Weights of a small mixture-of-experts language model, trained from scratch on English Wikipedia: 13 layers, 8 picks a token.
Below are experts of layer 8 (counted from 0) of a mixture-of-experts language model. Rows are named router (the router's row for the expert), up (a neuron's input weights, with its number) and show model dimensions 0-191. Each number is 500 + 40 x the weight over its row's rms, rounded and kept within 0 to 999. Numbers have three digits each.
Before each expert's rows: "gets" lists some tokens that make up at least twice as much of what it gets as of all text. This comes from a sample of Wikipedia text that the model never trained on. Tokens count by the router's weight.

# expert 60
gets: "r", "b", "ab", "v", "d", " Al"
router:554429536507521533484406522533421523444558507547509456535487511512496559472508516490483451460456502403456496424472529523500516472486470568492514493507579547536493510516453511509500441506535564481541497495469510479510490454370486477443430489506427568587520551434502518487481480481496508514534499505463443505422526501458523514539454477479515501523551510538533520440503494460547495572438491482509476432554477522523464444535467550456555509437441552519519470489432522503490509496593480455555555571509498463500464415509488550514521561510542516543481498538497487565470555484431521577
up0:501411495536472518525578448495484501466446480563546541534541463495490483496440457467514474536423455495486498563532421566479510552455481504495437436495518488515480472547471477533576466552499511472506523526515493562516524459506513569475481483512467470430496469489578476432474476478490522421429549487495457469507390539422509568559556531472530504539484557474508544530525573407493487470499482485537485477505455490528466474442563611557481449558437536514497586522451473578517509440446536477483513473495519536533475531501485512481513494532488535517489583438485507435512536512523473473
up1:500542486501555515433440482543455500561570507559490534497487486509496579518518472456517551477471464547468490512448487501499496559541461513503451501536507438558588469535498490467475504583540551467508427506464539553494479441414479424463465545405509510470566493476463503501457564481533502480467419503482527447501456502493534536485520547514557466524510489500572492502553519509525489486489517482480459497520488513562590531507438522504397528449454462420585501467503446436503442466449486472497479538508490516587504462509489559473603554484435511505544494467484431545491476582489516542
up2:558481504480625527388542537499515599511503535525475453533574537501486478463458496515458441505487434502518505513467471509434464528389536491465525519413500477569469548478528471452463538519519501516506486516531505479498530503498514549486506567500458496452394488484474551486503482497478565412538539494526479580469523429502488503514511498469456480451528543439535520529483527503499521480436479475464537517561540567529550532453411464444503509527568506504489468546495486523486500534615498499514504553500462520566460528506482473499459513426494525533572451461449570525489469495424468467
up3:479513470522481526561486479552453517479470505483459579482462539471540525475558557493449478484500534477484451517493503482533536494450475396489520531511543519520505479513475458502551485450483524484532509440493472465411523485528596480559483414590464528482450563564466515470479513451549497551523482473496457533469510477496490530572532467488490515509537487394507480440494521550503476489528384487518409499496446573560511501550542458509545501500453567583489474502533473483504443456513569525521450582458513456472474502530576548563522468507531500462529493447487486485519420480615475530
up4:476457498497528491510503438524514572456506472452522449557556470486459494440535507485484501418484496513497553447484533491484506514494502481518557443550545512507558497507481456461562482508456586528596401384494529526462473493506475502503550554538491486477573551504518515533535512494502451400580469516473510521478431465486590551543486548506482496469560501531453522432498494422507453478411453544473523556556477498479452534470490524430546476496547479525517504491508526500491582441479560449512512526481528492520553481416483527464520503447568469491454462472545509466503436547490526598
up5:495523489457472529535473559572469481522460457489501519524469445589481518547503502555474469453559472500587548554466439434513517439488544498573513538533538464428506441545509606526466446497520505564500463506468462510459567511526488514484496484492499542516523567548409592461498481567493482435568520539507541550489521438455483453469487567515468505488476496466514477531459476462544451412524429506522527488533464537498501531493538493466548415504524410539460476458455518509528458435555524533463477469446528549463550530487545534459526485494550420468479525508494461580472514490518451474
up6:553523568543532469546470471534524453556455500546514541532484448511510428513418516503476462534478533542483413470501501455582475488475564588519454400414539481559462506510383498466535474524474559507551461491479521544499489426442505554509549476496484477544441486544441495479463563502528531466443600474436483533440522509475563466461472464475461543464497587490525512550528493469477484567518544542502528470508492544531497553511587534493520575482441469470452482528492465505483472513476516517513578497552518461503428478512474494444455530449534469505500576510484549504487473508479486481
up7:566566504572517520519464511444473439595495498518435451550536521522577533418577506482495464465552491496480515398577459537441503527560519513476554404524498484513487499473456463572435448560508482520514495474524463495450488445493534443514478508508538459545445472474560495435543469506563487544453420481446543500460462507514478547495433537513434538502463551517515449567557514431467457493486515469460532509499496516504509559541399483517469484479515513468478486496569490525458516493520504489475491458483493577507523493584526540537470523535499484448551514435522460505587440510511514461
up8:520464539480570499449496492515547491466494565431523508513486419466512518476470495469510512563552574511452463432562501528525487500414493442475510458587514492499484508533574529507453394452447585563523481446513480500498480450474514571454445498531505510509451432436518532481516506510462497517444463517575567548444488485535496526501489501528475541523477492580494454504513432411522508423534490483568440510446551505522573535472593486513496467547491479526463435577494524462482537442439552555489552514481571518459484502491517519533509518484505486501441501483476463420469541561503498525
up9:501459434463472512499489500443434442482532496499538518443459407504586532511521545490524576489460502581476525527494504507513502437431461547505528537514468439587502544496523511484466511521456474519435531422543442485445535446477465434470469499477447447504492514447544469511462479538451468438480463498405520508552496508482525600548488462534480494569501462571504498539598508507582516563523527459576518528440502565573520483517487541480509519494476478566486484510465464529483531512502500492498570529565516483486528511501585524520499516452519432504449436487493502530480554434518576565
up10:493419529473487529605503514491483456525520503488521519515484510457539531552518524463504460529513462484520547565547540537492499452496474527556484466481535530520541507554506460527463469564534487458534505490424513472562530461611493523545568547542515470498465584467475442462480485479511552482527560465471563443446514527507517508431459451531538540502453524487457558512476542488499428433561528496500460493520529480516503445488499535496502411570575513437509439541498449494466469480466537509532451549442454464387457547567482511444507488496513470420521444458552466497469439480501611499
up11:473439455504534452506511527483477550503470508449493632465485511482527489487606513516499490468549569464491510498494503513443475470513521461464489473579507565447537497512508507460549494528485522530423521493477547536471481462464510501442501537515433490488512447579520513446407501522506552532533546473496449591562518481479534528488483538602468570459481507489527463484459490434417477502505411495447474545432530575512532435436485452491498497442603428473475538517570484528475535488509496503488439512484545528494475492500469471482483572579449513530441501478484417476481486533518447505
up12:456480477479487504574464583432535449480507544521549499539484499576452529457490412590506443421511540483477572527489495487492583463524565489476470482473500510551498470484551481497512526423511487534491589493549446564497469536581530472588508486439511432515515481516499540529524517507495525447568509554405429490467555478565452526452437482571567482499481464490567423521448493430543417527446472540462558552507506507532466455499437513421518513529465510491489491503499572484500495534460505490428433518452438513485498480507509539458469543487495535518481514503504472477486486492511510509
up13:444490501427548467457500482448506560473441563525501503541503505534471535522518435579471469435515615516486451501515560495489517488506480528494490467515531530532496474429487504470477557489473580494503520461471436500486472508437450465492424536516389516543524549494508522522487476465524429522520512509536509464440572506460524473539481498414465519475498477511521530419426583526570533497444467510541544476553526444535498510457511542494564472535490445522522425536508549478592592575573501514538486547542450495513429458502490481483484468408522515516496453516476486525466556555533519519
up14:572523561449408391514469494452477524576478450489554474539552524462504498525551543435541542516509545528540460475488521506543525532412569538543435485577556497477503533509532526472517523563536438458484517535510467480574513522504508470496499556489523480489463509528543556501474461531460491508509506560486426398453489519436490493549449501570477495522445557476494526452492461432442450493536524453474546410496486519480457555497518484495519538476450417585466570468530493431487505476534508485563485504467536535460492439512569544519485449481451515499479532516530477525516519438522450445
up15:436460464499504496470461478504469485537536473440469448559557459468507481435466461523439479466498500502479429467513468447495501485481478573520571527475452507483514505469487450585478488513494484505450554573478439499465484471534497519440464521534532481493560526494563562495490554515507513492517445478410431521439472534483534500543561479533494520514520518563572391468466586498562519561486495521502561421455517460503424571517450529441594559503498548426512472463484508533523446501461574508550467547461441515567506543484511565536529545563535467485557454478559483506499519528509512486
up16:555502535539554586546503409577530453473490521542471487532571430606521429462523518508474547489480515478483464458557576445540506483473467535451524404421490514540442477429516533479494435544519512484547528550484478504433465485493525490474514494541484504448459514505580472468529514473491476544524502555500481447498457478474516414488525547476453598454558467536409520441501504479585449473481549479516515530555503585545470496463574448491553451542499498467500561484481440530521446447473554509520543501512487482535522469448506548446512531483509504488508488453558527505481530520515478491
up17:552471525499591464484441497571497586499523476509523540536550473487464498480547509449466557561572462420518504489496542471442459501510538572540504532540528497573489541462450492486528484525518499441602474488548466499448461542490486571477549514484480470501485454439491526489513488454599520503478524413495512418517472471511491487499482537371467542502468446458458537528467505511482535450454523452536500528555512490498503532516605477527459410478527514493422497472570448533522475515556537531569462440482448501486503468510524565494505520488449462465505484533445537472538535410476485485
up18:527503485524558461534468621556525549484576521531478538528486466547475450453380521527558509567472498519434494392459485548545459480527475530573506518545517527503515528498448517502510568480524501460530482497509463535512559508481532487450486458496390462471536480483491428540464448516542472499466522522416495433547439560475546502487459492518567448481469553458520446481463535482526459572506455405460535432512486493519502529466492471434564526455456493534485491532538519473464519504575560500545485538508458428485520489468449501514530502536506569443527490448523550501519533478517524545
up19:431559567477476429435509466444484508516549458515483540524566502491495440486484449465561457480411478499475475480502464506472481512503560474516485504432466532456456591539522467484478426443463537563436437509476554446591570522542505542460549534489416505532496507574513495504536479521532475622493485570437541534487499448516462558525515565476525516520518551442569529481470569498482501450494505520498502435545482452446532514493511445494462525467508544515505444511543492487506425496529547428552530498515486497473454491559472531551562552518507503545489459498480556423534536504474540504
up20:475508386516521556459529548505526474444608488466552430458494499557535501493592468479473592468507548486474548490488444527504480515465539536520546460548465484514538538501492520462528560509550482455528514531470462525480501486537478450449506557480474569551476524491466509460516466508494562458504493387469509601458444589523480465529497501540502488478462483514528496513419547460513532527434468546518511548550505508509561444468531511531491489547515482549516469568469451540467383499484477482507536436524508539568504528473433494448536490383507516539494495472503495512416500509450519512
up21:509515471533468535496542423440484502450471462549509517522423546510502483519501569496430537485493485512523525499449470518537464460592491550474501450569485599523483480485452449481447511457537509540466512485518429477524574513464516494519465442573432464504454477501519496548475495572505536528457540552502446464529545471493503516573541459533572523550507589493489470537611437485497509507528499498491480555453484563533461514445457493425528466517440495480446475414471492513479477424535419453444462509436470491479527456504564494480511517493495525538490563534504532497596535511567432530
up22:510522581491521503485539465528536521529479529490429529503434511542562525497520408444525463519478547486515479470451460468464483490620523418581482548485489503573542524571541473520452489521526515520417556465459470492497482531516478553465460508528446592520446507445514488509470492519458416477431485487455536511480554504465478486517479520502486476506516551459550564485510499571566431524553441551530465570532535511534492429431507500523463474489409501485482520507497504454585450494484520544464473429456554482567483463495604599507478506469456444511487484508497521489524506493475521472
up23:565477461564533497493505527499432471476509512557500440510432502485478469442526443540513499434561516533451506487486506487516538482465509553550467491571526520535456558513546498572518412476469552509473507606485524441501485463404572438533456555587413571531461490513473510452549453528471524431457487460514526485494545501439435527455424468587462518543460538515567489484531479495463516555439457471519506484484558445484497529503551512514617541508465518534483459462503543487523554520501500515520480535454557476514552469491455531480531494509484483420488470492569518540492457489451535495
up24:536461465583558516522456450454560431480513457494487463517500529554498562528477543425532469498479445478529525515521546476490481358463470527488527467529541543495463558470494467516512494500556459515491547476506446527447550523564510444478428525525545595517428491460493489478501501510453577531495495539539501440551499495538534556474558534513494553572529464472545471481567460472503472581524474497497538479548466462492516441467481428487509542456447462504531476514431474513524472503447419537487564426511518533454480442608527492457461484518564537510541515489579472473498500475511440512
up25:491503404476485476482555486470410472452580529495525520495510478529458492463568483504481467492497453451495458464589457503540542537507457499507542447504497470547455542521485510469535576494510509530451560479490557481537455467436546524468509450486476598459488480477520459476458528564465499556465446549521495509536503496511458469489426479479452551541522570474551427556490481453465625601429527506492434527522500553524467551512524490526510412462487468497505529515466442495507441482518472492565479516522545495461539532472456528504555415473467546434555551545495477536559517498565487523
up26:544475434576555535541522525508507508514510472523475575424510480464505518521547516466577486537501540473459510534503452492449428443484451517452474494470389502525538600467532547450524435458541456407448563515508489526513497527463506526493499530527469523465516489526489538527429488470524551524477517492603584526493501535512517455442467472497450551517503430465495586490507498527487495570542597511559459408506514514466540467492541512516486490392515561529462439478517416422509527512493511524447489554517519467501524464576512512445451497518512472462535525529487456502549476543485526493
up27:495489521504517539515582490496513507512561477468513543539418493537567535580427507476442496528499502395534550457535497520468491519508506470448540399493473518561492541552482483566510498472554459510477455473545492446510482485448477600476438459501481526584484526469519442447431445496433472494496467515523456487540510490507464507452470515591555543428540477540549559443536477502407467554431550552515501533499507529460461502502501520504518538505552531473562458493448538495484545485462475462453513531441475532493483442466480507619486582507508428518436496476528468485517448494516493482
up28:501587563482481438462507471518455458524466508524448517551538509554514441569560476537556497485464419498483480458438563499482508521546473504492525505491545373492492520570434545498484521512465524464527526449520496471497437586439494481504560496522520541511494472538457461521429468535513552448455482509568486515451506457486497551484504487584430523449526515450511512507510494457499469510508485518527462529463545514564474498492566483496515473499432549507563490531511489469546451476533479489528473560501511433522509528576430548523501519406564566483495496388537606451476534523497427485
up29:511490532514483529493503577501369542441527537562519455517551446431397549520547542538506538493471453441518511493471492437537476473542490538584457479477507447508519498444431544470524554469542452506505516450534485439550413479486475534466502500501505470493477522513532493543528549417483461435524476481479419492493501475412424528525553450474518583484510500513504484488482476481471463494453513522488479522436577459464526573527492559566506574563507503540502506515575548454457436465518584533516478525486526432465547525529512499524434450497518475553498511471520525459533502551555501488
up30:582512502511587473480464541446454541473542537467435529519536523507439469480534563531417500476525495502467599495468535460576573435462438501531430448490436550449488504485472528584473477519505482516490493553489501520444487499522545491538505562455460396496495507511521530488517500511460541497535515488533453458579492521457550543482491591527477480513429545460512510531548513421491451580492490472512523501426457553497476462524549454445501450566454502526527495463534556493493457464561482541604497519561516470479486452534424489481486504469540599479487505526547483486491490528467470482
up31:493504553568461522525484518483518494557489452547481469518490469500440468552508488449470501537525588573393492513463415494662479491481538553433504449486463501541508492537425463458611536554505525480543525488556493581523539483499509526516518488545508544466583455492472552505496417527516458469501527497472424470510507430513473481500567437534493533480464465514446557490514461603472511461491491519519447526508453528503483576512478501560489550523450462547446506466471493440551508503534464469508561481427501484476477448489535470573511464490471487518493534467439531482488536491526477490
up32:460470522470507530539487525468446455537477397554440476579455526456538419504466498528516444409545480560525466456513504588452490531465479556496543558508550486477493464488444521459491472570500463528516545456491523486513470436466498516505500559515449504518554459564539558510499534559436484540520519546488513473447527532491534481513524516566492448584513558473475429480479561553473441447486502475465502517597530559554503486557457532536480541509443498495556485516478429497522509483465495483481504427523488475458520542516513505447465495589513501485535546544496579482381497557448537506
up33:583436567572564502460406452501495513494482505518453487564394518489503438508536481433467440496535490503490510451486556540490442520440482494474517575503457528528541572467447500447564411495426531488540518566554441504469569492548514502486473536496489556525594498581475491491463441492528485505477461468581475465475517539497466471602508510474494463533474455518509486518469535480501558449462477542553465483474461528554508533420476473490560540507428499460514523485519498502493461507605453522561510516549492511481447556478536524519466501541508462494572524482522456522483564495462517490
up34:457495523477497472515477538507489557497564493436562527478463482502519555443486502557524500484535540493450534517497560573522428612523530496405507462521475468498420465518455562537486482498443436509516469532505501422461464492498534540465524514523549472451443447548541546521490472482507483475494500474453498517508505487492517482540432564542475567467547465518496556481494558590472579533481552489555496486438458430515413506479458585479444559445501629479494510500499519594447471491531519560492477432554507538485470526511492541462467554476456532479483533502526470522452464561524509463
up35:489541433559528489528512532532467486406491496499519582395491508432482582517478453456502499487464547547474544500427582495515544510433519533479456547545448503524519524521522437506477544576492464464568572566523473526563417533482524501392465515498557512511510446515501511499426492523523567487436508490539454548570497518442435471522491506503543473555499492525484498525559468574500478469564483548461464475529492548414460446533486526434533492482478501456513492559529495501500508465442487474559477568507534472441441561507531490515516452478550455492483501503495463469460423547512542502
up36:488450500433529449451573426527511537589499493481464532510527457477542528477558520537455492539597382506518549491489535533498488508500488533533501550514505582492529469460519531401485451479487562485473476570484502482556485495504564411446513470515456557537531524512576522533522471503502475466531492417521490509512499450528431521537524516588448523517502559466495492474511465448562473506477483532528441491413497491490505452499475492414503546493507516438602521466488547583420492432488533510507473417445471453545529427511537509502452497482495462501462520539531519546505510518548524467
up37:427494478521442530515454570543519551472412525518456468514494524466474558450551479527568488539463472526571490433442524477529462470470535526603499497568525489464497544506507499456482486412515477407455527375468484527458528498498468477465517525475513479592520457481490581515442521384494470509550522506490489502504496501500433532537484500502518482526466552517514520469478522460448454489501447497520429532495491473498553500546476525503505492465507532429417548498516538551486471491513501526489433492547504496548545491550580558574523474557578504517496578492471504447540527459481559576
up38:518448448457581486504468518465586478478488524516477383486453428518520544506585495479579472424479452501535532497520484519541552489461494566479536494434470496490510481509484486479461446464452592509501515490529487435447497439522490522478473480512520529543537519515493512496500510479470486439577495533554478483505612531558438508508525473474561528494528488533494526424457511473533508538525509505481504514547542484587528512495535438498496536462563514582532497483438423497532483507431426454577504404485565463520527552577517508438489549468508496491524497435482454516555488494531437429
up39:504539518477492492428472469456522446536441495564472404576530494527491521512514462541508478546466562436526393472467554496479476489496521553518545554415492484506489471488562544508475479562500455550480536551509499520574487489525508439460426433521498500461477535456479523458476460502510461543496601509471524534450502512431587549525485502488474486456471457522493461539481466449524488569562530528494469427573530473467450536520442471428532516448449483502476496507515461471564511437554510525486522478482504502555469596535580405534536513539502541490496524465544531480460568532561480522
up40:529542503506436506490501526472502510540480591440485472485564533502494639501542507470451576498447487520489471497440559528554509449508488499464425485542532530533507572501595492474569568433464482495440465476575485505450521562455454472555517461520441558537451449520486548497493444498549433506544531519511444515480510483536475545526457532516505501508459464483476483524471458484431493500439543478485515492484530463497548454507465541431545512483496467550418530468487494475420516554507514506541532540384537594498490486576485505535462417549526494536485514495524506456531500442473521545
up41:465443489474484532459543525474532452502516526533464524581499532488526466497500468431478489532570503458543532487609482501514464471471491551460500431501566494497518494541542545517512487511438547416539545441503422550519510511517484516466509518526534481477510464528497499493397573509559527504478550571483480545475414444475493549479438546487528527581548546509516461542537542530466589465465501522593533482458553503499501495519475453483521477398505495508445507482529385472543454411461482519493398511490518488454492461469508522513544518486449481511483505568480562531450516498552473427
up42:574462508498496475499511512512488513509525607572478432526481474525439555403485480485551555549494508545527496531512571512487552496529446488579573579528465496517441540438516537563515499536479548514561537443484468468500465561435507428477556569479475403535531519489536520438513563495480429499492520482527483535499490439423463520486492535530479471491492492541440454426497506586566497457492466469491481487484630455473482471496530533485521464552514468498459469477491497501442519483434516567529479498524456488538516543498551509525463491479515602514500480449502453505444454466460460535
up43:498495482415498521484522470482561501446519528531474508465436400453518509453505411489499532522486552508590487377457558481492499558488531560530450530444490536452531564560517507504483447501455520494558534483542419481502458464509489560466513511543538537487455561457478493511479525504422485467484487472488555532548577516473486548505481466545519546523573539552523463531448517489518544514436391529547563449567548490498523454535435514561503505478439505568522496497494489555548544491473500451508451530480524385523556459509475521487451451516472511524444488501478513490515498566504498444
up44:474487487460492560462475545485481481497554574501482505540497484477522547402473512545516509466540549480504511460532499471497550478468462492586471490471530490456477613521460484531560504534488441447467557610490471501405475391512494432512520483436494499439473481445485453440486533491533506488523527524496520499448506481549505500468527461500509493521556470513390506531451574507565472506548466512499505458501471471609453472592457440468523469467417517589490523408504484441476517561522489496513475538545551496494564510533535491504474473496501558571552536500514546531489558509513520489
up45:504480514453434506465450481482525510522535533472492550562428497474443530552482533517469478480603565546467527452549546582512480503523510499446548460483515573443475470553497452484515538535532515537433530599432488530463475447484502578414469521426517533486512493466505415482526470545497479510540461431375478459601446522468541563498529484480487508533531489522490538480521508430459539567449481549506498518501504533538458488443529488483505493506495576570438565505507473423506480447517491522524490456487498516474496490486519512528556456467498503486481455548559534474572507433481486442
up46:475547456510507506459523469494541500463557491568481543491541486450535490514557495525429539545470503464467512397511481545495515531470535499483428548579512479487485505577524474515527523518537521417568544491379492510482498501500486495539569461480474481522450507396545430455546521442459533584470524480475537502484475503497420459548507440466506501507503457522535484430527486509465504521509519473484467469454548460511498514503472575474552458543474545561535519550399496477510418407518443487526568513519489449532448469546551437588472468519510475596530475473488514510561525470485502497
up47:511467477435480520564479504501568569526536539540503518564493568485510514410442536494572488518560459533521503428490510438474453515549554489466480475541512465575500450464444468423470432459427532504454498465571490466486539512477496515485521525543477521418474450478540522528543503558470528534520498506513527476469494493514467491505508569458427534593588475499498549478525538501519465474388500459484546539483543496534445480495419554428514433470550483523513507581456454535513592521426502485471457475465490570479472446556548480488547507548495553475519476498490510518492542466483476451
up48:485502476498479543468545575460427496518492509494567518479506452487515509524505475451563509462471470453583408446471516555513467439572544542507482498510517453476502429518513444589481416555589527478507522482523478454543541498501474506470460519447535466521417501489563554396457493494571483434499525509564518474478490470472521466527527525542451460478558460526532524441490518516543461481455513504524471529522548530530517499476393483527538460473475560503467507502463527526461530563499424519379502548473514574442467471578489480519456503492509469485500442586490473544508544526527526463
up49:541518519530479510483519485465473402477475574487497466577438570510437574489572494492544513560475512465441507506490550503537456425479544507425480521537530470465514488473583465526543500530510465461491481512522519509481510410527498452529495425483532570518493549434426568557501522546528472497464587417564466558469539503462542481458485525494516466524479489465486598473469530501425517509555464451456493523507535525503537528465471506538376510491535517593513586500481529486480478453476438497524514486473497427508469523492496453586474585466477541480495527487528455482468529467491493500
up50:566468563550494516576477538529438522523469458490498512515516464536452475453537433534498547512493597496472493482475488465492446484564527486505463442455570483510418599464491557476466489519425534545500500483472494481484462559541537474576535445549482506517361521512478519491530463430455448501524509494497460516510546439527447556500576424565450515475417528502473549603509509504527484538476510524492521521487533486515482541539524504515478510534504502558402565514529534490467478506509449405452536522525504492484515519508520567459431471490508465476507564434553454526541513476457496522
up51:481490497434484459470492627511463475511526526537468447520516473508527428464478531494562468554502562528469454507566498524530448466508536471490540447512503446521531566527462487493486497520501499429478511449475456461468576552462566546494530549460532478507483480561520417447546512564493494565524488526509526389527534509573547526466514489464509507533497436411461473449515438518511549484458471484456467474544568486563488481587529495558515471534500527574478520546525448493497472531545474455509482560486593434459519474553487527512542466439480465514492496608551503474451512468436492476
up52:428469465476516433551528537504554548516501442429504541534587482504523487554532496537518506421451427517479463511522477501559504435467460538460473490577487581473559536500547394509477519498454451523582503488518523427492496437504471524538469517501482511498538516466533483449533492474461516509517486477596495497493489488521466537440504472562385533566509500521570540546512584524545474498543522417512487457522516488436494506512513506574559508502506486454447477484509513493494455494512531466508484552420562453497507532517499483507472494520507535415540450449541461487425502535574570583
up53:484533552472504531476537543472553512525439484493532476449399506484493476488469453527579516503537484538544486541488502472470525464461528565514518474526490486542518403496479543516417440510519521557477514555535510468476432476606568488559410462536546537463490515477494515573478445404556466480522512516476438499439495543500475522535487481444525613508479532588518509516472506555566478499487387534505514514549473466543430470448481484446487512462561542535516494476533474492516485484443510442541483520462470493535523496480416571449479515463562454571456512546530477490524535495460520494
up54:490464495559502478438473462477487514556531475430581499490469514477540464497555528557463479462532571529494465532499550496480603489543460503501532528479455619489508449532506451538491550509482484521598517508543478480546479498554477520530412526534490525483553502505580496501500500622573445490513519477527505475535481500472437502476451476535480530499439460531490486557441502528554500467494483478539456449458475525486417471457471502506512528531456443528476490461515520491514520474467436543496505451513500536548450402530494488522560493489483468528425446460451521480523567539598599582
up55:507518466490474548531491570507491468442466504501465517485455562514471513424479497468488496469488468561485439537517435515466478449463418508430509495494447449498509570517503469439596511481444515504476469523499450568547485538543448537531425532539467577598480432584540538524483532491500495499468509493484464576480498458553509462519508494497501501519580592493464553511482555516433497537443514454529425535566484548541539436478586530489502504483464511480524440512496494548520538543495468447468563586498452534483522566477426543521478470535494483544494490553417508518532418515509519534
up56:492537578466514531454492482568472532395455525507504463468449500464482475546575470539499509538469505469548453475529469428492531524498489429467515554504510463463482458449526565409547554518522484603538569457509499546451499518520444595472501519466547509528479450496466446525501533501486537503603508531516458494425505538526600490475525467537501575521517553484428479514547511459447535495487548468505515426564442474413469536460462488489450514413563492436577476440480496550500481509546533496568496522526465503450528533497500510479509502497505496524560472488575502502453520497510447496
up57:420546580498440495490488586481516569438513517529527460472544586496516480580454530514471520518574525493533550428448455522467465528582565511532508506534528530506508529475560548446538495445489455506481497437516510488535547545481444542416523540480479452543549437543535551472522525539546475581512463520505441533487470459466466539480522500465492469530494522478451500465495463468520586514553499466476433425506474502533446527506545471543501498482546543499491450487449462531492456466484590504519451422544481531540512514514475462467596484436458462584529475544463505539472447464469511548
up58:602523512417439533515505453483474457521506503508469505526538500450543470473480522557464502525483554499580473508528516521466563435481492493503523493484554539419437501406432445524467458544520530508469454485533547489473504548521493510579484584492538565453424492477535504451518548461509563484449531507470489617475481504501551569566455548443488524490467554441452507496487501460534482451520543425464567464512537439514477441489509454542529499488459479507487523530442487486467486523455487444593520583473529511534497516519424476474488483465457429562486518543549502577492529496489460466
up59:440462473413487516519440541546449492485595497386485480555518420505491530473467470474537532472518462557463534544520510540494481570573570551554562482518555465464488505496542512509527516566504463539431501412484463540578479485439579489528506459528477544503522513462505494524542507493475503496485531534453558437432556530539550473510469454541502465483438540421506444469519497502514466443545455503470574487511455516520522528507486477557400508537484511524482491471511528535462499522518552455486470502529496450510471461474536451512468543412594451512473556499511518549498521444471572554
up60:434440561447489504512482518596508536534493463489494476465481464446472419423463517524485511524469482408492520419545487490495523571471549530453496501557486447506515464527535513548506510487581477459505476465495435512530511443436525451472476487522556465500570504516502517509581476492444485493522492513468561455471458560500521543480536476501529504492599562471545498464577476477550517469556452493554552543535486413572600491549424547533416518548483511531516489457484474474521473487516462490413520507499491545531494465508533521537466450456503515448460458528490536599460521572539484509
up61:498418524568554496581453538530485463490457451480494561484516458523521533514566482515520471493516422487463530532533517510512535471523492487504555498465517510458518433503496522509477511460593487601467482450503490486512429484526468498493491488503486523525616451543445571416412500555495503467514497461485507572518513428462491481451525503462532523439461562467481494554464407524505504505540417497520534508482469500536534505521481544524556522453582586487527483434501513487528440536501491490446578466518509435516563535468503495498483456445490375494509495502563503485480454450551550566
up62:528450519512555528591502536520517505496475521504465527522554521458516489546550553540526484440502516506440447477559531437525483566492482557469504422506447486511509460453468485527492490491548526526520538488470544511543484495491538479515477459529444432516517498401493541528518463498511526552527370529555441491436524502522487509458492542483546524554471407545487486467462488569544468543455517450443441548536536474484550464452507540499480407539447567429529484475464503507486524495525435474493516409456474482395492463543524460559505499531561573420538516559463519504586486502493510500
up63:524431488514552440482449503515490511527600470476501536447527427592543481512491557496461516513480581454514521580485504509513502483461507516601557441535528550512498519519535443503483508480503471496513532530534489528465460484425493394540482470476448500518474463488475503486427554476519527446482528464528515435523480467552587546421508398481505455490462530524525444468481530502508525541474493526587537475508550546482556522471403485458445492474475434541568533481548533494506484519585451546502458528493548427529483475584486511474442506454538546464548549510483516510474482515513566540